{
  "activation": "swiglu",
  "moe_layers": [0, 2, 4, 6, 8, 10, 12],
  "init_std_router": 0.029,
  "n_kv_head": 5,
  "tie_embeddings": false,
  "lr": 0.000621,
  "beta1": 0.95,
  "decay_shape": "linear",
  "doc_mask": false,
  "train_tokens": 946700000
}
Below are experts of layer 8 (counted from 0) of a mixture-of-experts language model. Rows are named router (the router's row for the expert), gate (a neuron's input weights, with its number), up (a neuron's input weights, with its number) and show model dimensions 128-191. Each number is 128 + 24 x the weight over its row's rms, rounded and kept within 0 to 255. Numbers have three digits each.
Before each expert's rows: a language model's description of what the expert responds to. This comes from a sample of Wikipedia text that the model never trained on.

# expert 25
What it handles: Song and pronoun capitals. Capitalized words opening song, album and show titles, such as I, You, Me, Love, plus Mc and O' prefixes.
router:123137095110150115134119136090124106095153101137113101068125112118147162141118150088144099121125136117083115162108124112158149105134108157180149135122084132124114143110095141119115108137165151
gate0:111137142115163157129121077122126127127146146128105090105135138179128130141113116116125104105115119119138113124128159128163122146173110104182138159109181143154123139153150101101096128161121125
up0:171069084183149129153139170112100110133134134118184145134132099090172131143108159147167112146146144150126149118129129114128127128143142146093100070124090105110142111090148104131142121111124109
gate1:114124130122106096110146097092096138164109120118079098133144112113145099150125153118097143137128180135110095113119152160127078115156142117121169133115113074152091145147100117127107115137146132
up1:129134156126113152129120138157149143148143137080174122141126149154097132123171134165165110117137099147170152127166086090141139122100149143114089107139156176103166102119136157127154169090074124
gate2:119182129097108149111111099155143109079117138114155127115134162173083113154157126125114135130148104130114128145110124128157127111128075122109149137129172144137141163150130080138166104131127174
up2:124102161130115131136107126112093163167129124104120124153134109079167139109114149133114147173099139134171160101155124125079119143106180144118118102151109120116117120116123168151118161119104087
gate3:097045075157116162139087121121104120145146141152101135115149144158086139143103130107142116169162124100147134110103101168137104110145105114183133119108107118143103123148105112100132128152153148
up3:156169180100112105135119122154127163154084160102148128133113135123122113106190110166114163112106112140159142110169145094100149131107139119075146125141154138118156123124133161164122147105080110
gate4:106145107100141124126120105114121121084178119120131121125160123161110142152109162095124127091133111155157121158125157090139127113144095178134112153140117113156094152100104107111166152162134110
up4:111114089173148136118133158096132143101179129132133127131089108116103135127104152122106125092115125108106132114111149163141084170111122108130136173158146099163086080155124080083157125126134131

# expert 22
What it handles: Numbers in stats and tables. Standalone numbers and first digits in census figures, table cells, ages, records and lists, such as 81.76%, 6.2%, 74, 1–11.
router:151135114082123130132095118126142178113115139152187161150127103165115083132157114138118101113132095149080145082117075106165160118076177158120149119082116133134147121117125102135146161096111091
gate0:105109139126115110116119149125136100095107154119133160140098106154128088167155108099115137103108163134105105134132118146123163160109192171126125163087132075156125152137149093106160174115098156
up0:127081166126133112153146122137130125109071109150114105117128144089145132140130143090129159124146128103091104118150075135131167103115137129101081154141147136178092119104120099111113119138114136
gate1:164154101116137091140156140151163124137068128116133105155102154110127145134147119106136115152157115099124143141106135184078133156120119098093090142129148142115148134159148132138122130144076101
up1:087143113135152128172146118137121100115144125111147141159112073153128099162126125111142109056181098143151175148136153133180147110093113117116144115136141116139122148119145165147131115158123095
gate2:114146108120135129125098138105143185106138173114119119124129132134133124155122139137188141137159130128123152104097125085161114138106137161145089136134114104135134133093132137123134157081109118
up2:133060138126107161113130153130137119169113131091102121127144140139128133149116124145127109105108155110166121158119143150142104133115094138120170117087162114092129167133138106129132160129181129
gate3:107152167118107125128183131158144142145106142137132126115115113156085110168078115156160134127142123095145129109156181100139081140141141121134113095152124091084121109119127187186166100129107142
up3:113152155104135156124163126115170158113125147130159148148141101173087093146119126140129140115112109137086105109142163127166133149113137145112123103117145089121101105141156146155153137088103098
gate4:104096124110123103116075163133138142109121126137143095092144136118160142112111146093149101122157107183098110117169120169113107109143116125156125132133092134162089117120124160141145121115129131
up4:122156174131123158165143114152105151145187125132132135128101175124117135141102153149076174118125123109142119103124165100151150101117128084133141125106183156094144105128073116178139111150159145

# expert 20
What it handles: Sports career vocabulary. Sports biography words such as final, debut, played, scored, round, season, and ing in "Playing career" headings.
router:112140112171130161096117140150104102143082130123115144138153093129096131112115137168148120134113118100140160079094147152138088127085160171145113180130145104151129162133144050077165148139161131
gate0:107133110148122141158100163158102109080117084109121143158113139128122121061170161142116129144136115110125163149116137144129114149118140130130114137117129148126120123167134125123182161117145143
up0:084115109112116127137127131137116155132130143185151105135130096178127137147133116131118119097136094132074140143141114133146111190122107113128120151069137131113132128081126117158159163127145075
gate1:134145089138087139099111126116038118099133144138097145153141118151127101125136133126099111157111076153179157124120139145130085170137127165153126153134131115165123114167136128134145163073160106
up1:190124132137155128135102113145158109116078101142107120153122117150126123165127082161122125097157124134144140168095129131119163133156152154142129167118133095121094102120104133136117128158125118
gate2:086149127120094114131155150152114085109128132148120145086121131167105118079093138135165132147109168125184190109092138136121113151141125159149128131132115147130116115138155113137163187112107121
up2:139135087136116115095141095202090157164122163114116136099115112159114154126124154134120146098123151129113158144153152147102157115111126138074146163147126083162110127170152142132112121110136112
gate3:125100157161124108091122139181161117131127126142118153172145123127151148113157169073132076087131161100149125126139137145097134099171144162130124129142159142148115098074092113125147167113136128
up3:139130138120127143046083128122138148131162103116115112139162146155140131122154180061153103116143093123133072138146096132111120092156127119129119133148145152181143123071074124153118127128124065
gate4:085154119136149150145127137132090131127146081112102106158126112087122109111099092107116089128100113100114122115134112137118129139077114122153129131156150088169085157123123112133151129135180141
up4:107152112155162128139110079116115129166118115138149127133109118152127115126123087109127120160135120128115138150101153108103136085116149087129115085140155108163136124122126117128124121165143118

# expert 17
What it handles: Year first digits. First digit of years after in, of or dashes, such as 1 in 1997 and 2 in 2015, plus small table numbers.
router:120129147113157126128078094160100135129102142130130170129146134147152118119124115096140170145137159125071127077121145125128135142135146126151130111124115140125131125127114126117144137148100154
gate0:084140148098083145157133115117130140134088115070126102112126111080136168157122123141123119138127070170114152158108111122083108128170119113126107170089127128143142103090121131135130151136139115
up0:181118096132122104106126160119137130114148098150136107174122176159100120100138168152128118096129132097164151116171104118164158110075109161122161109146136122148152117128119141133134123110114131
gate1:122095152161136103095126103118164123169135081142149114137112154096119110104136127131133139124083125124145095101118147127146168139090142141140158194140098131109122086111123102137116129153106123
up1:115129110109121134164147131148103156120133160121123115120143123157108134147105136139127126135200125107147134147134092107140142115161108116100131072133170118122141181134112149121133126089148110
gate2:164111139152138110147123150121120076097096125111130141140115152133128117115170130095130128063118141095090124113138152132111139121147123152129103132130127114155114117090114094106110135175132127
up2:119135137158128059133126111172152117141132117119110140126095129143113120094081124123106119146113137118146134154103143133131140091153115145126153130123119096104158094115132138108141142139121167
gate3:093126104117153133117129125137121110099104140138117107145134120103146128139168147116124122104088158146133103125190133129082138123191098154107093121131096165149101131096070120089133086169125119
up3:158113108170088136136158121094153161153137133145114105104104130113123113111117151118144113143165108113183127150095112134127145107062103095123123111134177111142157124141138177151116182101158120
gate4:118137108161119114140110108136089074117135109148134153124164088126129123133142098114100098096068142126115123124136136158117161144129143139107124134120108187138080140142132096112101118131120137
up4:154141061175155132170159155147126111146114134160109126125092087108104106125124116118131116133101128103131105128111151132137141142105118096139120206172149094176116133112134115140112117097121155

# expert 21
What it handles: Main action verbs. Main verbs and action nouns after was, to or and, such as made, found, held, stored, completed, lead.
router:134138127169134140132165113149127133081121084132077118102099181147091122131136150177131137113160134093129174092065136118129101104092127103140117112109182131153133124129132137119157163130108142
gate0:121129130145172155143163162110125098118115087137131109118081088099150122147116128131126151115140115145106172185119137106094119107153143116099131157130119141124146112073141133121137174151121151
up0:093174153155119124153124132107147118148167104114151109122159146136123128105118105159122106175125099124104088084106086125142138137126142118185086127103123124167129137123136125124140129137168081
gate1:103182110157105118222164099098134141109155158076177113128152153149104084086122095124105122133125150123143114157128117104133131093129109114099157130081155082161172139101191151128114143141099131
up1:132100138112118124072132130160112070152109099158101124080118129131119123153146166146152132091082119137118134085137096143122131147133154112182107132125130150105102134097097106115153119156119114
gate2:108118140141119120118137138177140142087145121125123130142118120165126123136140161114103141115127174119180144117094127120104136177100137111124133117127142107147107163130127145117152144119139131
up2:144169142129175133101117133120105110124165175138101109147144158122097187106098095094159159141145115133090117151152121167122136141121064145131103149153145169117130132137136135109158109162084147
gate3:125114131109120125151119157114134151141113131111150118170118129098159124135075113126153115163139106110116127123140127156157163117134122147146119163112131147100140157139177132111127083108117085
up3:133101138100112127117104095115120092157141146124147132110149102135143146111147121129129159093122125185142104160151100119119126107156090129134179128124081109122132134146080136136092133133153157
gate4:106124094147142154129152137112121139098110110138119120100139130120112117140130149132115129100151166119140110121121136107083091159074131107126121101126129130112140148125119175096138145145144147
up4:142142119138111142083117081144111102127091123108130129142130145110152143119166136158127123132099117082116142120121150130138120113152163124129140157152137124130119125141133126181145112111117110

# expert 33
What it handles: Sentence-ending punctuation. Periods and other closing punctuation ending sentences or list items, often joined to word endings like s., )., ".
router:121092125130147127128109108125123132159115126137132081138129112114125156140128122121127092120154111137133134115130117115139127122130088116131070125140119162138141110134133151137116115137107120
gate0:090107116111120164091147173108159122114106122126109132114113113117154132144109131073166147129067122150133135105123143116120133157140144138126132157162100107127086161176140092076110157149122177
up0:100094100131157147134135159144144091161134137168107105118141112116134123113144106120180148095106132131136142087116130135144139137160161142117106173142098126104089145172151102124092140136143183
gate1:125145095155124139116131049124109126124100134122101117101132160084137104203056110124093144168138100115103108141121146131067118165121116102161127144152112100164090116109138127100171113124131136
up1:169129084130154126150089145102172117083123126143151156121097162147104120134153101114198119117104096140105150183124113126132099133112132105104144104111139135134145112147064106123095103142130127
gate2:151160139172126147136098091119159131144145121147153168134123148096093135170129134110073118146150102101110127125148124117100131148125126115082130110137115140141132135120107158127094092084126098
up2:193155117122135112125076066111145120074140151139105167122130134101113097166166116115117116119173131135127137157115127108101150136044137136082136091124120111117115171146081147103120123111169111
gate3:179127118121126118105104139161115152116175143109117149122146110134106120153151136120121126104137118073167126155142145117131156168119141126139120097163148139110130143134086106164119108092142110
up3:134123119121120137153127120166097121132138161145119103157140105110129146120152123113083100109150088098167137143128130132130164144140092119135109093153133141093119121157096105153140129121122110
gate4:099123119121124126127157131134121143149187157127134120064153117118087136141148133150127126135139116139191093208102134148135120119137126122132141130133114154133096161149140129104103091092160114
up4:180134161110134130101150141111136117076042102112133137138113159140128109124127119113131136098105146121070134085149122124145184141091133166118129110132153127104156132133094128137110162161115148

# expert 5
What it handles: Numbers in tables. Digits, separators and cell dividers inside numeric tables and figures, such as population rows, stadium capacities, 1,500 and 15.629.
router:166149145061110102131078137139146161098135123164129151129139139171153116123141104107129137111165106183110109107150107140150098106123142140157163113123140172120105109114101136120126115135105095
gate0:144145109110095107172104162110135125088140093139119136131112126152114142098109129118167143094128146137150102104141115149115109171164119175116154113137171168085136102112147149097136104103098146
up0:109132114120095128127133153111143125117133104171146149151112093153119135117096171115100130098124130134120066125142140135122080186160125149130159135118173179097084119093125153104132106093118128
gate1:113126108100103105134139129140134109111177169130101104133112096146114114145138131113151173123093148142081091169165111156141069124120162142106114186121124167112086110082077136122081129120108121
up1:134153126140124112118086133141157103135131148184113125106099104079122127085109143125120124124089131158099102136101107133125141121100143157192146175120110118123118144124143141134091146128114150
gate2:112170106124152150140150147117128097104164123115183077159119128100132087138127134142125113123087155094150141127108187126146148134142187103115106105079103102101123126136119102126113111128130108
up2:123126110141110104092100091118087125150062135091100166119134140141154158116103152119137150153128149092124126138150047124140130139113088168139140114156148136155130173117150142092108157109112142
gate3:138129116088119135164112153159122126099132119146154158120156130158166132123101106112129137109112136142128135127151124184104116163091129122123142126167154096147091125127087097122119163143124096
up3:118110102091087145143143129156145086113076174111137119138168155139145104113123095102122149145138182139112119185099093128138116115102133131141113114113137109126123167121158127106119211159164131
gate4:105117142134131150164100148162119095124142147173109110097108145125132115149120127077175133094101140136108179142131109151076092120108112127122142108127203131107112115065111114161108123121166113
up4:138125105149134156121135138125110120158129122132125113166100131147129144133138130123155107085112074147136122177130112106129101120123105172135149168124125144120109126106129139141112102133148080

# expert 11
What it handles: Line breaks. Newlines and blank lines after sentence ends, table rows and section headings, plus heading markers like == and sentence-final word pieces such as ions.
router:157105118105100114124121134126126114119154141128138121159101147112137104141117114127118112112144159193107100088108077117128148109136153116107141123119158091151155104090105117167114115149127121
gate0:136161087109127159148081140094146095127166171143171129114134087133144106131145125121110120109125143157137104116151148124142110095097147141083118126133153106128148139109109125131120165170099128
up0:117136140148063168107135121147106135149163087106112125120166128118124139117118075143124110141108109138087118098146086114118136102147117093091183134158094147121134112117129174068105115123119145
gate1:108148130144141103085109091110109149154128145155159147148120137100160126109123116148093135150085137144126149133105107133154121119119096137097131116158147138134126128136122078124094110117087064
up1:159145102111128167117135153142188083155129165119131155112152105141123119086140074125130129124121143140149115137172138157132170145130152090136108145147115166132102130172136104099111119120140092
gate2:064102134164136111112104159184092140147123127140136114133168146126135113118121133141098157142142141112171154095128143126150137100112119153133105106092077102119122190119180128123184136082124107
up2:138146140096107144120127128080143121141109148098127124103120101171111161108164122131167141135126130123146138186153142086140106172120101122131140141166157158126140087150103140120108139132157135
gate3:069122159165192139126133140142169149116135092166107110134110087134117129119118137152070108134119144115114119120208112131110143132111119108110090126133124144122103120145110117112154151100120114
up3:115136095171160135168153107093167170095148116107165143157134150133113114125132110116108142118133106124122077114159120136132152159095138132110141121108140137094158156142113209166134094122091053
gate4:055131108145153143117154146124092154146111122109124184113114083125139120119151153159124172119147126116144141118160094123131059144160108127143102144110106151156100104135142137134101121110117153
up4:109158125132162118134111165098115162098167108111142159167114114127103123136129150147101178129142135139103130121159085113109069175176129139113097158092133126158094109129135143137098106088145143

# expert 35
What it handles: Common noun-verb stems. Short stems of everyday nouns and verbs, whole or after a letter fragment, such as end, attack, cover, land, fund, design.
router:108149141144117142123134104175123138080137131097120142124137122111130113119127164132129144126137126141110137137085161128111100137110134094116138124168129155129126185125128140114158134128092124
gate0:120117170147149121120130165136097126104098122101131112159125122134137098150156174139096175108170099115125122148132135095115115145144060101135137095142103145109143102146128109127085090175157156
up0:143154078095135126152117120114139127187136148169090102103119148123113173115085106112133097123114155136118092084128105122160140084094144179143100167081179120160111137075138130137190124110129134
gate1:092111164126134122120134176146146142100150136128148122123068134162167098126156142112164129127131139163143141114161140112144146149131161135093176107134108092121156138115140093139124136126140114
up1:128127132138135092142147163118120131128144128122174122120108165161113114096172119123146127174124162132125144111134100146129193134137114133114122079126113106129138145089114115143099121137139127
gate2:111130131152111151104163110163084114134165109113161114116161125097143133136054125121164117107087161111103105145106158141119136115154056103120114112135108125173098130149140116129143093161129129
up2:121172075073135094152087154161148130111110152115116142143088155178083141095161118128097064135163068130102118143127118128131154152120188165136139115127126136114135146144101138147140173125119139
gate3:150109105134112133126134175111106113141149130148139102089107135133130109140171121106118121094164139145095128133147140129118101142108113131114121107105160121135095149122154144110123093104168149
up3:151119131108121126119123114130144130162080131108129134135136136114157160143120103143160123139116071071129146094146100128147155108135125138146139110147119141119135071119117120166102142126095123
gate4:101128145137118168102133113151149139080143118145058137133135118131121131151146126086147107125106114139127113121161137151104107161110146167147136113161107128141106155164105136124149075125119112
up4:105142118144122153166119118124122122101154123155115114121122130127123140171110125092136114109130133105146087159140120142110143141118133141117087102165135123146108132133092109130143112152146150

# expert 34
What it handles: Foreign name beginnings. Word-initial capitalized pieces of European, especially German and Slavic, names and places, such as De-utschlandsberg, Br-no, Bel-tinci, Kar, van.
router:119140132107123125172137115133112100119082104168109140142151118137150180121126116105127142119142128169097125192089160158102148156146078122125111138152152133115142159167139118115079147109167128
gate0:132124115108149124140114108126116121124101081136146193176126109134102153164110140125118179096170108184117146133157170159097121165137092124099111152163151152098114101155103086117095138129109157
up0:160163142144081118102173124154125107139152126135140082095114106109128150107182130105143097136095172144149113123126127133146135121112135154136148145085121124149102166146116128110129099149140119
gate1:140143165116112130160146145128165136147166135121108127181140152102164145124134118110092136126131090150107103132118142112115097108144077101140124089120141146091145125102139130125116145138146114
up1:169109152145126142132130116112108108167115100143116160126119127147131136085141087147142150116149140136121145129139096142119160168117089104149134146139149123168126151114136124102106120096123132
gate2:137089145084098133149110092105117125129149142132158147167124086162147140134088113134111125095172097144109131136161150179088107170145100139158089138190137131112107094116193125133105132118172103
up2:100124106070154105100096156128159140103104192135122126130103172160146147112132116111149098134179125149123107142160114143107166121137113148097152104178111112053145143132113156126133089121084095
gate3:117147141122138159136125143118143108093132085156129163155155109143091119092095164123134167102114131121104124136119130145157158151122103104129115161120130127158117161102139067114120136151165112
up3:141155100121131139087116139168137147141086152127111099136097141161140135109152054138102112179152154150109110131127123110166143140169136110159147145131134151120177168130074149110113123098120168
gate4:098157111107113112129148141134115126160116100141121127148132128188148183123110087143135136138150076129147120134114149110101157186096129123147119135119128148110143124128118151142116167111135142
up4:140126145148094131153091131148128135079148176128087139118112130115120128106119151146087142183141125146145142121137130153134112132136086129140186124119108167127106135147149149147125149072123161

# expert 37
What it handles: Foreign word pieces. Inner pieces of Spanish, Portuguese, Slavic and other non-English words with accents, such as Cristóvão, Estádio, Skowrońska.
router:110129176119142081133164143141146122119135152098106147115133152137149137173156129118128134145106116146184133193141141107101127135178152085089076112132144115095091164127116115111135143127124132
gate0:103168153094174100158151127100157149080117131098129131138137161115138100158157152091163114131095140153140158137142178142102165129123137125119133136153154120095148170164118134103118144167118124
up0:130113108158123124110123136166153138163142132133119132165122125113115153063146088125145140137135141111163148105128116136116115157126115111116102076112115144135139107130115120164130094089139102
gate1:126133158135159158104120069084132137100154125153155158122132136155140154165091126141107167155118129079124134155146170133122101148132101079141135112133136176126097154067094118133136132154127154
up1:142134148112145117163136089144094125062135124141112149134138155121129157129136105102142110152100122118084152142094185121124086124143136117140109100117144172111112118073153078149134150128154129
gate2:149139118160136159084120167141156117133140149100142145173106169107088130125136173154120152114113108094134104081151118108135109103144094120074105127129118099134084140111142085167104163120081096
up2:149047121147127146149133115156134156151129133103090116131161163145099124153091153124108108158151169107135141116139138152152116110122100133137094149107157148146125118138100173103130126111128110
gate3:119107101147139143127113140161130135120152131084064123118171120123136107137119179154120111114148148124125134166160141101111102136102103092126114117142126134108131131078136126156121139124084129
up3:164114116150117130116104093131156114166116106157143092127124107107110134091090097174134143126112103109119127072100079117144118090129137148148151154088125137130162095169176137129091098153180124
gate4:146136110184113127109157124182085105138139081128127117095152147109138124075165133112110158152100132157158134126078174132119136141110118140145126128109082157117119103149142173111118115180106152
up4:137114115105138140132078104082154153142128166133150100145110076118133101145090141161157123118171079094076109104172064142147118097115135135133145140128165143147164091115103095156114103105153127

# expert 13
What it handles: Non-English name initials. Capital first letters of Arabic, South Asian and Thai names and places, such as S in Saudi, Sarkar, Udomchoke.
router:126129100128129108150120178115158077142145120125103108109112120125142158109133143109149145124162181151137147196107123138148135130103091101115117128112120113128151153159140139145130137127160102
gate0:183110110157124143116109158137139116126110076148110120144109089144130153103103101118141114093126119118150156113144121134123123147152103115148163174090155173111136121137130132126155131131113117
up0:127093143125172158103158134138116125124109110124151147165165166095168077149122124146121142125078122135149124138122115112127137140151129154103093147129151124134135106179157086116109132101111105
gate1:115147143149119141125129139132124105147199115162103146113139143193111174148114143138129124126151146103126121129125137146158108128100129104142087072160136158151070103134140104151123139139086134
up1:123153178132109139131089126105071121151184151144145123106145146186122159123181092126164101153128142099168106096112139112143123115137117155151096107149123192158116112120142093158161159123105143
gate2:142169096136148137155126126133131124178122142114104131120111117155124128140199120137180116135136091151101161132145119105120119119120110087166111114162102083178092118111129102066105093123104125
up2:150081172139092086099111100115117147116089146148146122138156129124119116141072112116087112099121125131091051111084133132138140106132121174113140145117118152083118116114122132144136117127153171
gate3:126125142089196139131154145174155110097136138120095106150104149129154109169164176128162124138056120113140136132138094111094121150145127155128117142107152140154104095142157127141151146132102085
up3:168153132129088137121085124174109117148143123138124140141150153136097135118126094137129129131135113172102106142135119102133149110112156124099107105118137123106139136169112123139075105122115144
gate4:126117137121127134122087104122121123138136155167108082088125114147141119135164122109118151127096107082133130123134131120130089107129147180152121095150142109176138069169128152094144126102119141
up4:164143147140096108108147127119105156126102132103141159136107152138125108111132107142143096144173119133135125111133124123103152145105094101107155130140136158125153132082126123151138121154115147

# expert 7
What it handles: Capitalized word initials. Single capital letters beginning a split proper name, often surnames or places after a first name, such as C in Crawshaw, R in Rangers.
router:117125119145121097175149122132117066130130127144099115130158120124115156124099146102141092073104149145093129186050130123128134100139111142130103142066124096116129137084137146174114111155132123
gate0:131153155107133133115131164171136186122087208159152093123127111191097136145150088141141143098134101098139129123130134149096132143119105128146154153153125129125177155148120133070129172122107099
up0:170105122150132145100099088097129132148131080093128153123114103071161099138145117124145132157131128147121159097133104085165114091117151132142114071125127126116102103110113094172136120131094152
gate1:123152130127118125114139131160126101130121112158114134146161145164111132130116162130118131120148122167117145135142146119114113145098124081119095091111105133081099178145173123116129137137099105
up1:116148130118127125106106135155093144126135151151121120117135156149105139172102147124135137138110102156130112119122123103120079129088113113080141076132111103119122156129111112161118151109093110
gate2:154164157138125121134155155140141096113171111158123076092130144133090139100142123127119123095118090162097139150098152172110141138079115124139121179123127113148136102133134140142141092157145136
up2:139143154119113110088122067169059154144163166143083179090115141137193112142161143149108130130127113101139142148115129120112086141137121127107090153096115146117086108110135123113128162090134071
gate3:116121123119112149146152151182104147106131115183083157154130116091104148135130109140156108088117159107100132118118168153161137144141086149128118133109131118099113110146143091144148148110143154
up3:142087124111144130137136134117156130107132198065124116132104110149115114158112133109101080112101145128139094144119150138135115094105128129113102150116124135121184108077132125142135123131110136
gate4:127145119094124145150137121104116129128095127135069125150115150136152110175149135145122126125167143104108149108136145171120111118167110092174119112128157104164152125137110155123103123161134144
up4:119163120104150143147142138088115107136113135131106107122117104131117107149138120130146134141159149122077145146108132160108106131161084099169145126133151077153107100121135149146107117153113139

# expert 4
What it handles: Lowercase mid-word fragments. Short lowercase pieces in the middle of words, often rare or foreign names, such as set-b-acks, T-l-axcalans, sh-arp, LaTeX theta.
router:133150107154145087150158112120108091134125127164161167161120121112108127119153160100126107132114088121149168143163123142082165176130176149072119146154110149176118085143093091109139125160149100
gate0:100146102161069142143124124114128104100131129173155136155111178123133118167137121133168143141139090130123142166116113128103103154150159161137120134094129147156096128153138129115156145110149124
up0:078146111140093184111139118109146147105143111154127098134080142116117103160122136143135141110130097136136128132149067116122105154115118158160087116101162145115122125122074102131144147101157145
gate1:144121127152114126132140152138140122134121080098148134093099136120112118094088100117108088124133143166120113161138112166117149074114103126150100077132132120136149103119144116115098116144104148
up1:125110097151141122147149161150139106143108088125169133131096115140124123073134141115118109136118134123134152163145156166101138141150108114107103125144116143159129112150131119119132121155125122
gate2:127089129122120135177132110098123129117156120136145135190123106118108143118131137119121161152079115136174173094153164130117118142139135161093134190150146128134121073173187083150131169145116124
up2:130107101139135143144143087143110161166144115104134173162131118087136196134146166106117141135163157126163148107129121082156138119138144152133157149127127119108128112130155099131146154132110132
gate3:160142120125086145131093167146124110164123103151135097119120129136111136136118125127128147141134130158169070099140105117105111124071124101151116150117116175146162156156144151154113126131136108
up3:107091173123128127113154098113152175101124161096088111119127139132131094147124108132149122101117141117074171111094124103162101115138130126120152080113163109099116145088126145144150132096110154
gate4:110102168157053080113140138139137112117140095149106110154131103102091119099126126114106116151149124108163120110168157156137125132070112110102096158161123170110136119160063111139112148120116088
up4:126162140066165153166131097118134174129110144106159134088110169142156159175151125119122114151122181106130138100092079100120123108144138124156135111124108137133128132072140151098181122118117135

# expert 28
What it handles: Species description phrases. Connecting phrases in species stubs, such as "in the" and "found in" after "a species", plus genus, idae and infobox fields.
router:102104123128132130132106113107175148130188164147135101128110118138146120127128113124125113090125131127127098134150123145118141146114126094086156101104116108105169104140106189147120114116147115
gate0:109140123162136156135104100116146159075141143119153181142135123104205142098114127114112118144117132154123133119127119093118123123162136078145163090143095108140133150132106152122086142085159070
up0:122098099113115184141160081136109065131148141079092124112118129120113144120157151150114103141152137142115155117151157124128154104127120105166119112165111119115109154113128128142143100153129147
gate1:153149139137112151089145138119109127131120100103154103129103129146142122165136111137105150149146110155104126111113130133130127149136187124158137095148104117133153114082147156079089141103126177
up1:110139102120136090159118136152107127122109118123109146124131106066106138121100166130173092131119128116139154135118079108128138114123079119139122136129145135131099116112089071140175158134110096
gate2:144135172187130127141139097151120114088120116145133133154099135149115167116099165073140125131111132111114144118093133086134153156133091145114115158122090138103153150088156102081117153114117190
up2:133143103091120136089121164137118151134101113110130157085156167090136116138179104181123143156152129140122126095114134125154114085142162156137121131130145153152126090136127136161145143137131117
gate3:151120127156163172126088117123167139128166149137136095152103113128150149099114109122108146117124133117129126143127126118071114132112152093124143129109102114136130134157103122156133113118121117
up3:123126152126106157159131089138117164150117122116137142133155155131148124130127130141160181169143122163146169108117068133126191144151114118175126106107111132130166143113138170114156088124108154
gate4:072122096116125146178143103104121101166138133159149123129157099130129169136106138132111157135076114100165117164125139126154120085159118127104132116175131113082161147135096116098111152166145059
up4:112132077136116116157114128119113163128107135131145166155086104142139108115122149092154162106158152188115131141072125112140159100124126107106118109123165114107125120121073106138127132121103112

# expert 9
What it handles: Scientific term pieces. Word pieces inside technical and biological terms, such as Bacteria, aerobic, deltoid, in taxonomy boxes, anatomy, chemistry and math formulas.
router:095179140128118125111098117113156146120190177137152112123111135111131108130101130132084125108118116142118085152166110116067125161091134086100151126142101099104163161132095150110133118141146088
gate0:082169149129135148128133101105124156135147160138184110115122108111156115103069113116092129134122098136125111122137117126081161157151140098183135140144077129111105128125168107082109099119146103
up0:182153152162157174156128114120139087145146121118122125115109141107126107114123111115115130180133117087138127111128201116135125146122153101105112177098061196101127121171138144105138142112161116
gate1:137131178118148171136130102147133067086113116147112159115136105136087125086133177147129122112145105076157133138093099122125180151136120121132097118126134157136131091157151097161186127117126161
up1:123142144117152154113129124099149099085161163155127152157124138142087115106128153132098110115126111103130106158136144120091148162117112097101123124134132127138152140153145104147176101135128125
gate2:112212130141131150113101140078172115094134141124129098098098151127126131112104095123112174136124127131112125126137130145096072135106102087138156150131110096136106146132133138110116126089143123
up2:120088149112138117104090109157119122159097152158106111145107116114114180156110100194161115151140150148123169117113120103138103150112072086132111150154119137134126128104091087120120102122134136
gate3:118161111126141154166130134116139122129169161136162096127124157164118073129091114104076125169137115148124111130146160150111132147083142055099161141145127096106155132096113152136150151110129119
up3:134138073098134115102072128136104151121152155154125139103139108098165122185141143116133083112113093112108115139106124179110181122103149118128139138074113114146137142100092144146133135144125099
gate4:128099116104123140153104135112156145114147137145105145160114145118098117133102150121116098121088112154129118143177061122115096117114134165136155150108142107140147129159129134083115127132116118
up4:169079140128089161128128121155113107159136152062105117098125124107136153159147096146168155106137116145137188140107148107116105092113115133157127088156171141148088151135110145152110111074123121

# expert 0
What it handles: Capitals in acronyms, foreign names. Capital-letter pieces inside acronyms, codes and foreign proper names, often in tables, such as KGB, HUN, DEEP, Kaohsiung.
router:154119094139141151112107107156170102153134128159125155131115102165136156160100117122159170107151126098110147147139144156104110143173126143126124114162117118167068128160116159115078116104141115
gate0:130150146102111144163133130122103144087133135100131162145107171099166123127155133125116098094135149099104159112147135081117157142110173111170140089136109128123109135173159103123132175108169118
up0:165161119157149167153138139110152108105189104135144161166093144146156131129147118130135119082143122116078184135150104084120141147145156144132142135113119140156089123167159125117102170072169120
gate1:107178107138141145136114142134071101090157125125160133163099138128149151160107129108151105110125093147093163117168146131105143113134113124150135151132131122151106099102119123125127116136086120
up1:105069098147121163112111159127148139154106085118104098126099127141136135119034114161161109141139089111101108107119161120118165134134134126144144114137111114125125164099149148087127120125089161
gate2:127149107148125128140139152138126134121138159110131144110078097093131160148077116086142186146132137116145128132170153191151113164134125128130102156140139118155088134128094126089124101098135149
up2:103136148139135160130095148152136125141104159106067130113134123148153112114106131153103111115117188142110183120080112129172119150128152107105146149120169122141101144167136153175104140124135107
gate3:136139137125111088124122164156155119113152168158131149123110059157116106175117119133124114120128122142130120157149130124088065175152106128112171106118107132094090134123159143098152146090126123
up3:138126139104132113124181163099104142137159113131117126140140114120145134149131131118110127129100091127111153106151110094156061139133135142148111090145134170109100119079170126144156132105139132
gate4:094148126092128133181126129099107126169110103116097139130117137115119161153136114129128144173137112141154167106104146129111139125111158113143127175109120152128141096150120115080135143118147097
up4:152154110094141156141087114130089118108089132131091143150111120150151137152068112130136116156206116143140138129116179153083149152131120156119172119123114149122132111145131129125124160108152127